From a checkpoint of a small mixture-of-experts model trained on Wikipedia.
Size: width 192, vocabulary 8192.
Training: 731M tokens, 5575 steps.
Below are experts of layer 3 (counted from 0) of a mixture-of-experts language model. Rows are named router (the router's row for the expert), up (a neuron's input weights, with its number) and show model dimensions 128-191. Each number is 128 + 24 x the weight over its row's rms, rounded and kept within 0 to 255.
After each expert's rows: a language model's description of what the expert responds to. This comes from a sample of Wikipedia text that the model never trained on.

# expert 12
router [ 93  99 133 156 147 136 138 161 124 155 132  53 148 157 109 146 114  85 123 117 158 122 155 117 122 115  81 172  97 113 141 115 141 186 149 137 166  87 147 105 109  91 155 145 138 126 113 139 136 110 127 121 104 159 150 100 201 153 117  88 119 125 147 112]
up0 [156 158  72  80 141 139 129 114 169  66 157 155 121 103 182 128 169 160 106 144  90 105 120 133 116 114 159 136 107 145 101 138 141 108 113 138 109 112 108  97 156 119 120 156 162 162 171 142 128 127 106  95 103 120 134 141  99 139 135 153  98 139 103 137]
up1 [136  95 123  83 115 106 110 105 189 128 121 129 102 158 150 219 107 118 125 123 134 162 182 124 150 118 132 135 164 147 160 131 159 136 177 154 105 113 139 128 143  94 104 139 185 126 154 111  98 125 153 110 160  92 136 148 113 151  75 144 144 129 102 128]
up2 [116 116 154 112 104 130 140 155 134 148 162 132 159 138 111 146 113 147 110 117  84 139  98 146 123 130 160 117 126 170 110 143 131 138 107 144 126 126 115 136 124 135 161 127 160 157 132 141 149 160 159 106 140 105 109 148  83 133 147 139 127 149 115 150]
up3 [108 122 139 110 177 162 131 134 146 116 111 120 130 132 112 123 121  80 118 128 134 134 150 144 132  93  98 169 107 128 144 121 156 146 105 155  65  60 132 177  86 132 162 114 103 204 112 118  82 142 131  95 122 145 130 129 133 146 138 121 108 113 128 146]
up4 [114 130 154 126 138 118 164 150 105 127 157 139 105 143 117 155 119 126 111 132  98 145  94  81 111  80 159 103 160 109 149 107 122 121 140 113 175 116  75 103  99 162 110 119  86 132 129 113 117 202 124 146 131 109 100 135 122 125 112 144 142  97 130 129]
up5 [121 150 169 102 118 133 143  98 134  98 132 111 107 128  92 121 106 116 130 112  98  66 127 118 140 156 132 133 132 141 153 117  67 134 113 126  77 136  91 148  93 130 146 164 118 120 135 169 142 113 117 141 129 206 140 139 107 154 116 158 107 146 181 181]
up6 [164 133 129 148 107 150 155 136  59 110 112 148 187 127 112  84 100 102  97 168 129 133 140 115 154  88 114 124 104 100 104 129 148 151 103 100 113 144 125 130 160 147 131 123 120 136 107 124 131 133 137  85 122 130 107 146  78 126 148 167 101 186 137 110]
up7 [134 129 102 156 127 119 152 122 153 126 147  98  69 119 142 111 146 113 132 157 164 120 154 139 128 145 148 120 150 136 115  74 128 137 124 144 107  90 140 137 150 105 122  90 116 160 146 146 122 162 128 150 133 110 108 113 129 149  93 134 148 123  92 167]
up8 [141 107 164 100 159 160 149 134 103 119 108 156 124 146 101  95 140 107 125 127 120 103 149  70 101  98 136 129 167 172 101 109 114 169 119  89 123 153 150 106 106 112 159 120 104 142 161 147 109  50 111 129 123 116 114 157 181 127 116 152 135 102 141 117]
up9 [149 158 146 134 166  79 124  95 121  68  95 148 148 125 140 105 128 145 105 121 145 133 135 104  85 112 155 113 167  85 147 120 105 110 138  95  88 132 133 127 141 132 150 137 150 138 124 129 160 122  93  88 147 108  91 130  95 143  69 150  85 132 144 192]
What it handles: Short mid-word syllables in foreign names and taxa (ri, lo, ko, go), plus the degree, minute and second symbols in coordinates.

# expert 13
router [143 124 141 129 149 156 102 140 116 156 122 109 139 118 160 143 158  86 101  80 101 161  88 167 178 154 122 143 108  95 125  94 102 180 158 102 126  94 133 179 115  86 109 140 110 133 100 137  90 108 166 159 133 118 121 114 124 163 106 154  90 141 121 147]
up0 [172 106 163  87 152 147 121 154 124 144 144 122 152  90 129 157 143 130 145 123 118 125 121 133 153 175  93 149 133 179 139  76 126 114 109 145 121 111 107 146 132 165 118 159 131 146 112  81  92 146 142 112  84 117 152 134 166 107 125 137 143 127 128 141]
up1 [111 102 114 107 158 170 122 101 123 125 151  65 140  84 158 118 104  91 120 155 137 104 121 174 144 172 124 128 100 127  99 101 136 147 148 119 126 125 155 188 118  91  94 134 109 117 125 177 172 101 146 126 142 114 121 126 133 135  84 142 155 126  81 160]
up2 [ 81 106 169 152 150 160 149 155 131 119 131  89 125 109 151 105 168 131 160 143 173 135 160 145 133  99 103 124 122 158 108 130 123  72  92 148 125 124 135 122 102 107 113 129 117 163 103 131 177 152 154 111 111  60 149 114 130 105  87 136 122 154 144 127]
up3 [133 106 131 137  97 104 147 136 161 145 142  92 122 156 129  97 150  81 131 103 160 100 144 110 145  94 110  65 127 108 103 138 121 103 122 161 139 115 131 134 142 129 117 136 131 135 151 166  95 162 112 109 125  82 125 105 143 155 149 132 117 129 114 114]
up4 [130 119 127 167 140 162 129  99 145 105 139 136 120 120 138 134 127 121  72 125 131 147  75 141 150 111 151 106 148 104 126 141 112  91 160 126 134 169 130 123 144 158 146 123 103 138 110 139 136 161  77 150 169 160 134 130 118 151 128 154  98 163 110 106]
up5 [144  94 126 108 153 138 152 128 160 138 160 128 127 122  80 133 158 162  86 140 141 102 132 126 120 117 134 199  88 143 158 162  81 132 157 111 140 169 103 139 131 181 136 121 141 141 125 142 107 106 136 167 149 139 191 106  95 110 101 148 140 114 138 145]
up6 [117 121 122  98  89 115 143 138 136 210 144  89 141 122  96 106 113 109 117  86 145 165 122 130  91  98 156  86 117 162 137 112 127 126 124 126 131 119 138 114 112  93 146  98 113 116 127 136 155 151 155 129 116 156 118 115  68  74  79 119 116 123 112  84]
up7 [143 120 162 152 107 122 112 125 110 133 123 126 131 146 148 164 100  91  57  87 119 116 140 137  91 114 131 115 137 130 135  71 114 129 140 156 137 113 115 109  97 134 122 153 119 160 119 145 140  98 135 151 169 113 109  76 141 140 107 114 146  88 133 107]
up8 [101 103 119 156 121 167 142 110 121 129 140 140 143 118 179 148 133 113 126 132 121 113 117 133  76 141 179 152 129 136 157 142 135 142 124 133 135  99 101 165 119 110  88 142 152 128 145 107  87 109 151 184 164 120 164 155 130 167 124 105 132  98 139 111]
up9 [ 93 136 146 134 102 116 145 156  63 100 130 124 156  87 114 107 122 151  64  93 136  95  69 126 114 128 161 140 140 112 135 128 145 133 132 138 159 101 137 140 156 119 132 101 117 120 120 157 118  82 161 139 122  84 122 183 101 115 164 142 102 122  98 124]
What it handles: Temporal and discourse words like later, then, first, only, him, them, plus word-final pieces such as -ly and -le.

# expert 19
router [138 148 147 102 116 133 147 153 109 166 131 165  98  91 148 119 117 133  70  97 131 124 140 124 143 116 138 107 146 103 124 121  82 169 143 186 134 117 153 151 137  86 175 188 136 116 131 165 127  74 158 127 155 134  80 103 117 103 137 136 132 120 125 143]
up0 [131 119 124 148 119  98 103 167 101 122 124 115 115  90 103 136 137 134  95 171 136 131 112 131 163 152 188 134 142 103 123 104 106 155 123 128 137 122 112 190 118 127 161 122 133 118 125 138 115 150 164 127 123 165  92 173  89 115  95  75 177 120 110 113]
up1 [137 122 109 114 141 129 152  90 103 140  90 116 173 143 127  88 122 135 135 135 169 137 128 171 117 132 129 123 120 116 123 141  93  96 167 135 158 127 146 139 164 144 152 171 139 133 105 144 131 162 170 117 155 122  78 150 147 126 147 135 114  79 165 119]
up2 [ 82 149 133 143  89 115 122 141 139 100 129 138 115 107  84 161 143 197 132 133 124 177  97 132 154 115 121 108 132 151 105 111 131 131 136 137 183 149 117 142 132 142 157 156 130 150 121 119 152 110 131 111 145 117 147 161 155 136 148  68  92 151 131 109]
up3 [147  76 156 148 112 152 149 148 117 151 147 167 123 108  91 110 116 149 116 106 163 151 110 153 147 150 148 113 149 126 120 158 129 113 159 132 109 155 107 156 132 131 134 157 130 138 107 133 152 156 165 120  86 130  86 140 130  92 159 111 130 129 124 100]
up4 [117 121 113 151  91 103 122 140 124 154 112 105 141 150  94 108 120 133 147 106 125 111  89 110 130  86  75 142  86 106  91 157 117 138  97 174 140 104 108 123 150 139 118 160 170 105 147 156 159 151 117 149 129  83 110 138 119 111  84 154 106 109 143 128]
up5 [147 156 110 161 125 121 126 168 150 132 130 126 143 180  81 140 135 115 132 128  92 156 163 125  94 127 101 137 137 158 135 142 102 130  93 110 140 136  91 103 145 143 125 145 115 100 173 181 103 136 114 110 120 143 185 103  87 139  98 105 151 127 137 124]
up6 [112 149 143 131 132  82 114 122 145 158 150 115 156 125 139 133 125 168  98 143  78 103 110 124 141 114 164 123 128 197 123 103 146 133 136 124  78 122 164 107  89 119 124 126  93 141 186 112 168 100 125 102 153 147 127 100 141 104  79 155 113 154 101 154]
up7 [158 150 167 116 117 115  85 161  99 157 114 110 103 138  84 148 195 112 118 162 142 139 117 124 153  83 111 101 131 144 161 132 102 150 129 159 140 128 130 151 160 104 109 127  82  82 123 121 168 150 137 152 138 128 106 146 108 127 137 143 160  80 110  98]
up8 [ 90 111 110 132 102 132 174 118 159 116 123 115 140 113 136 137 108 129 146 134 136 101 126 119 137 142 131 119 105 117 139  97  80 124 101 106 123 135 144 106 120  96  69 115 150 150 129 112 157 131 158 112 126 148 129 122 153 161 120 146 166 158 120 139]
up9 [124  94 163 114 120 109 100 166 150 130 116  92 133 111 115 154 154  90 142 131 160 155 110 121  96 191 132 135 120 112 107 106  75 154 150 137 138 106 115  77 113 149 184  97 150 119 164 108  99 124 142 158 146 119  94 128 191 135 120 151 127 128 122 167]
What it handles: Pieces like th, st, ph, nd inside words and ordinals (19th, Eighteenth), plus compass words South, North, East.

# expert 46
router [149 140 132  95 119 101 157 166 103 123  73 134 126 151 127 157 147 126 117 115 153 119 117 130 126 121 113 138 159 118 129 103 116 165 119 180 163 121 157 123 131 138 152 135  78 153 128 133 139 111 164 102 141 149 118 127 163 127 106  99  93  76 120 125]
up0 [124  85 131 147 173 122 120 110 117  93 108 106 101  75 144 126 138 176 115 118 108  92 129  98  89 154 119  95 169 160 132 123 126 130 108  97 122  93 165 166 126 152 113 171 121  75  91 166 161 144 165  95  97 124 130 124 149 121 123 125  94 122 129 153]
up1 [ 93 111 128 138 129 130 121 160 153 124  97 155  97 156 115 123 112 133 128 152 130  80 146  85 102 101 158  92 114 119 128 197  99 120 144 121 173  88 159 126 140 135  80 120 140 109 108 109 124 153 110 117 131 114  91  86  82 129  70  88 157 114 140  97]
up2 [203 166 147 144 121 101 152 129 124 104  95 133 133 128 161 155 159 118 130 115 103 152 101 120  91 116 138  87 158 129  95 144 145 126  81 154 140 120 123 135 142 109 137 128 121 135 138 126  60  95 126 113 119 121 183 148 161 148 130 114 114 131 111 138]
up3 [119 161 118  92 145 114 180 133  86 133 132 117 153 106 122 119 137 149 129 108 108 134 156 120 133 149  74 144 142 157 145 151 100 160  98 136 155 177  95 129 140 153 114 161 106  81 123 128 124 150 115 118 102 139 154 118 103 138 110 135 145 114 133 122]
up4 [101 145 158  91 117 164 124 140 128 147 124 106 147 120 110 163 139 146  92 122 121  92 177 127 122 103 115 130 117  97 135 158 107 142 128 122 109 123 159 164 148  90 149 116 127 126 156 133 132 103 100 140 105 116 146 111 148 105 106 153  84 136 136 142]
up5 [144 134 105 131  91 128 111 131 162 127 118 107 117  86 137  92 115 176 154 121 111 117 128 120 126 158 107  87 123 100 161  98 145 125 111 163 158 135 103 148 144 114 152 137 137 134 159 105 125 131 141 177 125 154 185 159 151 118 152 136 154 142 128  97]
up6 [129  52 111 167  92 122 131 136 136 152 101 144 119 126 141 103 112 141 143 128 122 126 133 137 132 163 136 123  98 105 146 118 127 152 119 145 141 132 127 157 123 138 129  95 112  98 112 140 131 155 126 175 177 182 144 150 101 115  52 130 113 127 130 100]
up7 [ 98 118 107 107 109 123 139 147 126 128 109 113 161 129 130 127 137 103  91 154 121 129 133 115 102 126 153 121 147 122  80 127 135 150 141 143 148 140 118 119 111 141 119 133  67 137  89 144 161 127 152 132  90 142 137 121 127 132 178 112  98 121 156 165]
up8 [ 99 118 142 110 140 154 120 123 117 106 121 113 130 129 132  85 120 128 167 109 122 104 132 138 111  89 131 145  96 134 111 100 143 163 182 111  99 128 177 152 147 127 108 124 114 100 138 127 137 108 131 138 114 123 114 106 141 155 124  83 130 137 208 163]
up9 [132 147 174 155 148  88 142  98 133  87  74 128 137  95 135  89 127 115  94  98 102  85 171 161 150 140  95 121 171 148  94 109 122 128 147 138 133  86 153 147 146 127 135 108  99 109 156 153 159 107 148 150 143 106 124 114 126 139 125 124 113 104  83 117]
What it handles: Byte and character pieces of Cyrillic, Arabic, Chinese, Japanese, Thai and Bengali names, plus syllables inside Malay or Tagalog words.

# expert 3
router [171 103 172 124 136 136 125 142 124 158 124 140 132 101 145 140 129 126  85 155 130 146 111 105 119 101  75 129 110 124  68 134  94 152 162 131 153 100 124 151 106 102 112 147 115  85 150 136 115 143 147 169 130 110 125 131 117 112 130  93 136 101 103 183]
up0 [111 110 123 158 131 140 104 134 144 136 105 124 119  75 168 119 117 107 110 123  89 178 125 144  99 144 150 139 111 114 100 130 143  88 118 138 156 123 155 150 150 149 118 150 136 140 126 124 134 119 137 113 168 117 145  72 154 123 126  62 126 150 104  92]
up1 [ 97 111 119  79  87 122 119 122 156 129 128 113 101 137 120 125  89 132 140 129 122 133 127 175 142 112 117 110 137 143 104 113 149 160  92  63 117 135 123 118 115 134 137 145 127 114  86 187 133 179 137 149 122 184 170 103 131 108 136 141 138  82 155 140]
up2 [128  98 115 136 149 103  88 102  58 134 102 101  85 116 115 139 103 111 143  85 119 139 130 151  96 124 119 137 122 122 109 136 154 143 163 144 163 115 135 144 144 112  99 135 123 141 104 117 126 133 154 149 124 124 144 133 119 135 143 115 126 128 129 180]
up3 [ 96 129  88 136 135 164 119 104 122 114  74 138 120 128  93 135 144 126  92 137 119 107 121  97 123 116 122 133 126 157 164 154 119 127 147 136  87  92 108 131 143 156 138 166 115 121 126 152 132 165 136 141 173  98 171 104 125 115  92 182 122 133 123 149]
up4 [113  87 117 135 107 132  97 119 141 111 118  96 187 122 116  69 114 106 109 111 124 133 148 129 137 138 122 136 150 149  87  97 141 127  91 105 124 137 145 131 142  87  97  93  71 121 118 133  81 114 104 128 138 114 129 117 104  91 201 122 162 124 133 141]
up5 [138 128 124 144 116 178 120 140 118 118 115 110 171  72 135 143 189  90  86 116 139 125 101 137 157 111 110 137 157  92 120 117 159 150 141 115 140  79 109 101 149 123 116 138 122 114 159 135 137 106 144 153 143 206 115 114 110 149  79 137 146 111 101 131]
up6 [161 153 150  92  87 105 125 102 141 139 134 135 139 172 150 133 127 141 150 170 116  91 142 116 148 108  94 140  95 121 131 127 128 130 163 126 139  68 119 118 116  99 102 118 136 134 118 125 155 129 139 112 131 118 119 116 143 126 153 144 157 156 133 156]
up7 [129 147 138 128 162 142  98 111 155 125 142 104 148 149 118 114 136  91 140  92  96 148 137 140 184 145 127 197 162 155 107 149  85 107 129 141 133 156 134 133 118 101 113 176  92 132 114 129 137 122  78 130 116 139 114  80  98 169 114 101 148 149 130 142]
up8 [142 130 108 153 107 141  57 153 155 127 126 146 136 129 124 137 145 102 110 127 156 124 138 142 139 128 182 121 114 148 139 154 114 108 140 163 131 100 142 160 105 109 132 151 101  88 150 157 104 182  92 110 112 107  97 123 134 149 110 102 109  92  90 165]
up9 [143 140 160 159 111 170 102 122 153 114 103 116  98 136  82 144 178 170 172 146 165 126 113 116 149 124 137 140  98 173 138 106 121 129 143 194 113  75 120 124 156 154 147 118 108 142 104 139 163  99 140 110 129 134 144 107 182 142 161 140 124 132 108 124]
What it handles: Past-participle and verb suffixes such as -ed, -d, -ated, mostly after was or were and before by, as in elected, sponsored, valued.

# expert 39
router [155 102 157 132 134 142 124 147 112 148 152 130 129 112 144 105 129 108  86  82 148 141 137  79 139 123 128 125 102 103  84 175 117 134 160 195 136 130 129 146 106 116 122 163 120 153 145 135  96 115 142 188 119 101 112  92 156 149  96 154  73 109 132 155]
up0 [168 111 107 127  90 118 124 134 135 133 120 109 174 131 115 143 132 141 125 146 139 151 135  92 119 159 131 117  86 123  89 118 129 131 156 124 114 119 128 129 128 132 132 117 124 116 118  85  91 118 125 186 142 121 156 107 144 142 167  95 137  97 115 178]
up1 [191 125 147 108 117 143 144 119 135 135 119 136 136  71  88 149 148 115 128  96  67 155 134 115 156 161 114  94 107 128 139 135 137 121 134 103  95 144  88 111 134 112 206 134 141 139 110 115 109 114 117 148 107 172 121 150 105 128 117 127  90 137 121 176]
up2 [151 161 157  93 104 132 194 133 123 136  82 151 131 141 108 100  92 125 138 103 130 183 133 164 148 172 122 112 124 105 152 153 129 158  82 106 178 127 139 142 166 165 124 131 147  85 171 142 152  74 156 149 121 133 161 107 127 145 141 133 114 124 137 131]
up3 [154 151 180  84 125 115 206 121 113  90 106 133 120 108 102 128 160  85 110 138 156 135 119 182 134 163 135 174 148 119 113  86 131 130 118 142 155 138  90 117 114 131 132 144 107 115 140 151 131 146 125 153 177 113  91 145 164 109 140 158 149 136  87 106]
up4 [101 126 110 114 154 114 116 106 132  77 130  77 140 126 127 130 127 171 162  93  69 159  90 154 170 144 152 133 136 116  89  77 112 119 199 108 174 165 113 117 115 136 162 139 140 107  86 100 145 110 145 147 120 107 131 127 159 130 138 168 150 108 135 137]
up5 [132 107 160 137 133 143 130 131 177 135 118 130 107 109 153 114 100 120 146 163 126 105 115 125 113 102 114 125 135 121 123 159  82  69 101 130 137 119 140 148 167 145 150 120  85 123 130 115 134 121 123 147 144  60  92 132 151 133 117 145  77 127 137 108]
up6 [135 125 151 116 119 141  97 176 101 173 129 111 127 138 101 109  85 136 136 141 107 153  84 121 116 111 150 149 162 145 127 117 120 132 100 135 138 153 172 116 144 108 108 131  57 116 130 129  90 170 171 151 165 114 115  94 158 174 121 159 136 116 137 117]
up7 [ 92 122 114 141  97 113 136 150 103 115 183  98 145 129 103 139 111 155 131 150 139 126 129 122 111 116 119 139 156 112  91 109 129 161  91 129 170 138 131 140 107 133 121 181 135 180 130 109 142 172 127 178 167 138  84 104 126 154 109 128 155 115  80 101]
up8 [122 166 135 125 112 176 157 160 106 122 131 161 137 158 109 110 139 110 142  89 142 138 110 123 109 121 169  78 110 144 121 133  85 118 163 112 171 124 129 125 123 115 137 142 148 117 142  86 136  95 139 148 121 109 149 148  71 147  98 121 140 115 113 109]
up9 [104 130 115 143 114 132 145 127  86 141 119 133 124 168 145 137 144 165 167 164 118 149 125 104 126 176 114 101  95 143 118 141 146  93 133 151 122  96  91  79 152 133 168 117 186 118 114 170 167 115 131 108 149 114 132  88  95 131 124 121  98 130 109 206]
What it handles: Middle and ending pieces of words and place names, such as York after New, London, Paris, -ward in inward, -ce in commerce.

# expert 35
router [128 119 135 117 148 120 129 149 112 162 113  90 127 127 156 161 182 112  57 104 107 148 124 119 149 125 101 128 124 125 128 111  88 138 126 127 121 110 142 149 140 111 120 151 130 114 119 114 123  99 200 145 120 130 133 121 135 148 134 134 103 100 152 106]
up0 [131 119 128 144 123 141 131 103 126 133 159 123 114 151 160 118 114 175 135 109 124 126  86 137 114 171 118 137 191 167 125 100 102 124  94 108 142 138 131 113 128 107 146 117 109 127 111 158 121 106  76  92 154 116 104 105 117 158 103 143 119 159 138 153]
up1 [150 129 141  83 138 133 145 144 144 120 109  97 186 168 124 179 122 119 172 120 156 182 140 132 154 125 120 110 125 101 134 174 106 123 156 155 122 126 136 134  95  84 137 110  93 136 136 129 102 138 107 116 111 130 118 112 105  90 155 103 124 133 113 131]
up2 [125 134 147 144 150 145 126  87 140 104 143 149 174 118 130 147 128 144 124 149 170 132 123 137 119 114 109 126 113 144 137  92 142 100 143 134 127 139 137  63 135 152 143 131 115  98 135 144 130 213  62 120 153 109 107 161  85 130 118 127 111  96 122 144]
up3 [166 139 147 123 158  95  94 150 109 188  99  82 147  99 124  87 149  97 128 103 109 107 149 134 167 128 111 121 152 129  88 132 104 118 136 145 119 121 114 146 106 172 126 114 111 128 125 104 111 144 135 133 118 161 147 105  88 141 143 168 102 113 182 116]
up4 [154 120 120 109 120 164 157 143  94 127 151 152 168 157 159 143 116 141 153 170 138 119 151 156 113 126 114 107 124 136  74 130 142 161 122 144 108 170 155 144 113 105 140 105 136 123 131 169 123 136 158 158 130 126 136 157 120 120  78 130 111 121  99 107]
up5 [125 119 163  97  97 137 111 175 146 110 121 112 143 159 144 127 141 127 135 112  98 136 115 130 116  78 105 104 123 187 122 134 152 141 120 143 150 172 125 127 145 150  76 130 147 165 165 124 171 149 114  66 120 122 146 125  85 142 129  63  68 132 126 113]
up6 [123 154 128 124 129 118 105 100  84 134  89 135 115 109 134 148 147 127 128 125 109  92 132 119 126 140 142 116 100  48 134 154 102 137 129 143 155  83 100 135 153 130 140  82 127 131 105  97 139 119 180 112 107 128 180  96 111 185 134 145 183 145 120 152]
up7 [141 113 152 128 117 147 127 121 118 140 112 113 143 125 130 117 111 101 117 161 140 169 142 143  71 122  84 117 117 159 129 134 123 165 162 143 166 144 163 128 102  92 136 149 140 127 149 191 143 101  91 198 138 132 119  99  89 118 108 133 121 137 139 100]
up8 [123 157 119 113 147 132 147 125 155 118 108 108 129 135 181  84 124 124 132  84 116 186 162 135 128 128 116 105 113 107 107 142 113 125 109  80 145 118 117 125 112 155 163 112 133 123 101 156 137 158 121 128 170 124 130 119 164 150 118 114 134 149 136 151]
up9 [165 155 177 138 144 104 148 135 147 132 104 147 133 116 127 122 142  74 144  96 125 132 143 136 143 179 155 127 146 148 114 164 144 165 127 141 121 107 159 189  92 128 114 151 116 122 142 168 151 174 129  78  86 111 124 184 112 148 101 106  74 111 157 140]
What it handles: Auxiliary and copular verbs in verb chains after modals or subjects, such as be, had, has, not, been, were, in explanatory prose.

# expert 40
router [124  86 171 132 145 140 137 143  94 138 170 128 146 125 113 172 136  98 109 147 148 126 137 119 154 103 108 126 104 106  89 133  97 165 116 130 154 106 106 159 125 112 118 145 104 128  84 129 125 140 145 157 142 121 128 137 107 139 156 112 154  92 104 110]
up0 [ 84 113 117 125 141 138 124 119 121 138 134 139 136 113  83 121 135 128 155 146 115 104 122 146 120 155 111 117 140 151 129 158 124 142 100 143 145 120 117 114 132 149 165 158 118 145 120 113 142 137 105 130 146 145 114  95 139 102  95 116 151 151  89 146]
up1 [169 189 123 104 118 105  94 123 128 113 139 125 130 131 115 182 134 113  89 130 145 143 133 131 128 101 162 139 122  99 102 143 110 125 126 129 149 132 129  84 160 121  91 132 132  95 124 149 108 177 143 115 126 167 114 117 148 134 137 134 149 100 107 131]
up2 [168  82 135 110  79  90 159 129 155 108 155 112 103 134 112 114 101 149  97 141 134 135 133 136 134 141 112 111 149 110 152 111 118 103 119 104 122 110 126 143 178 115 135 130  85  93 139 155 133 156 156 128 129 106 144 118 156  57 165  99 130 122 122  88]
up3 [ 91 142  76 152 150  91 109 139 108 145 122 133 124 155 199 126 121 148 135  62 131 132 179 142 157 148 108 164 100 106 143 125 133 144 124 103 171 135 130 117  96 102  63 119 168 105 158 127 116 142 131 162  90 146 103 137 115  99  94 112 139 145 132 153]
up4 [161 135 145 144 137 102 125 107 109 154 124  97 172 139 130 147 120 139 116 124 151 172 147 160  90 152 148 196 126 127 178 152 109 156 166 123 132  91 118 147  98 102 119  98 173 175 119 152 107  89 106 118 126 123  79 121 113 135 130 169  83 131  91 110]
up5 [106 142 159 106 109 102 106 117 109 158 136 111 126 180 122 133 171 129 158 104 148 122  73 105 162 162 143 179 148 136 118 134 113 104 155 157 136 110  95 158 153 117 120 144 117 104 135  96 146 106 109 135 109 119 103 143 112 116 123 108 160 134  93 132]
up6 [156 127 139 145 111 127 132 163 189 105 133 132 149 124 126 120 143 121 180 119 104 149 133 134 120 127 124 175 113 167 140  81 120  62 128 130 137 155  98 114  91 133 134 151 113 144 122  87 149 113 134 101 135 138 166 162 152 144 139  82 172  95 117 106]
up7 [154  96 149 115  93 140  97 134 134 148 164 129 114 113 110 123 122 127  60 133 115 128 154 173  89 125  93 141 124 116 112 117  69 157 147 107 134 147 117 120  99 153 122 187 105 139 135 125 124 120 111 106 101 143 140  99 137 157  76 143 152 129  95 151]
up8 [121 202 163  91 147  94 130 169 101 128 123 139 144 105 110 174 151 133 158 115 172 131 151 148 121  85 136 136 120 120 145 164 139 163 111 107  85 112 173 137 129 132 103 165 119 173 112 136 154 152 135 109 118 149 112 110 128 111 126  96 162  91 132  89]
up9 [168 120 157 185 128 103 138 118 168 106 132 148 109 123 151 119 133 147 155  98 137 129 135  85  93 113 121 126  93 137 157 121 116 131 150 122 106 111 162 166 137 129 132 102 138 126 146 115  74 144 122 141 104 147 144  98 143 132 182 125 108 170 121 109]
What it handles: The ing suffix on verbs like consisting, holding, plus slashes in ratings or f/3.5, percent signs and census words like households.

# expert 62
router [149 103 141 122 149 109 143 146  94 139 146 158 142 108 151 148 124 110  97  94 140 120 158 121 129 123 139 127 138  92  71  72 111 150 121 125 136 133 126 142  83 109 161 182 118 156  85 163 136 121 171 137 106 121 138 145 165 148 106 103 103 106 128 168]
up0 [ 93 125 128 140 188 144 120 131 125 156 163 158  97  69 165  99 146 131 123 157 120 148 142 153 133 123  91 145 120 118 154 124  89 108 109 138 116 169 121 135 128 161 110 118  89 131 122 129 121  96 124 135 136 140 118 108 144 131 127 114 149 132 112 127]
up1 [134 104 127 156 158 111 196 152  90  98 123 121  90 130 121 139 142 123 125 125 184  93  94 164 104 129 125 161 133 116 121 128 137  90 111 161 124 175  41 110 115 154 139 125 133  86 112 152 127 131 150 137 116 139 190  71  97  95 117  69 116  98 102 104]
up2 [161 172 144 131 137 158 144 105  96 153 142 135  86 128 116  78 160  99  96 124 105 162 135 153 152 115 148 135 118 134  91 122 112 105 138 118 124 160 138 148 137 130 175 180 104 141  97 122 150 129 116 127 153 119 112 124 159 105 124 132 124 157 145 111]
up3 [131 135 117 101 105 113 147 126 123  93 142 112 135 104 141 100 159 138 101 126 163 127 125 145 137 159  97 138 114 117 106 156 159 113 139 142 153 141 106 132 128 115  79 166 160 125 161 111 163 134 109 129 106 134 111 147  73 137 101  92 134 140 141 107]
up4 [138 105 137 111  97 127 136 147 164  94 136 151 136 124 128 153 142 114  97 106  97 161 101 178 159 104 129 160 122 115 122  92 170  98 107  80 111 118 135 101 136  98 100 172 102 147 139 124 169 161 150 127 159 133 153 110 132  97 164 122  81 160 114 160]
up5 [101 151 144 146 135 153 121 122 149 130 131 128 166 129 136 116 109 124 188 133 144 184 163 147 131 116 117 133 145 169 117  87 104 144 141  76 101 108 100 110 117 105 103 140  93 150 120 107 122 127 166 147 129 105 142 128 127 134 139  85 169 127 133  99]
up6 [101 114 128 109 142  92 124 131  96 135 142 158  94  95 137  99 143 116 142 123 118 104 151 114 147 102 128  90 125 145 141 146 144 141 124 122 155 122 103 127 115 143 169 110 188 122 123 108 125 118 117 103 111 127  79 159 112 127 140 107 149 148 152 104]
up7 [134 144  99  98 154 139 129 124 144 134 118 144 105 103  94  93  98 159 108 122 126 150 142 145 107 139 130 149 108 123  78 128 130 116  90 123 123 148 136 123  56 127  92  85 172 119  86 149 140 148 129 147 145 163 127 123 129  90 106 125 115 164 129 123]
up8 [122 164 160 137 108 127 132 159 149 150 134 131 152 103 115 111 105 188 140 133 116 147 132 128 124 103 100 121 124 117 127 118 144 111 130 155 137 144 148 148 172 137 146  93 120  98 137 144 143 128 156 106 115  90 126 102 149 151 118 114 172 143 110 146]
up9 [102 116 145 125 128 127 118 164 131 140 113 177 132 114 113  77 172 120 121 153 115 150 136 125 175 123 111 138  86 106  95 142 135 148 118 180 159 129 137 168 149 123  88 163  70 135  97 134 166 120 129 104  87 107 113  84  93 121 115 100 119 107 145 131]
What it handles: Adjectives of nation, party or scope before nouns, such as American, National, Republican, local, public, industrial, -al/-ic endings.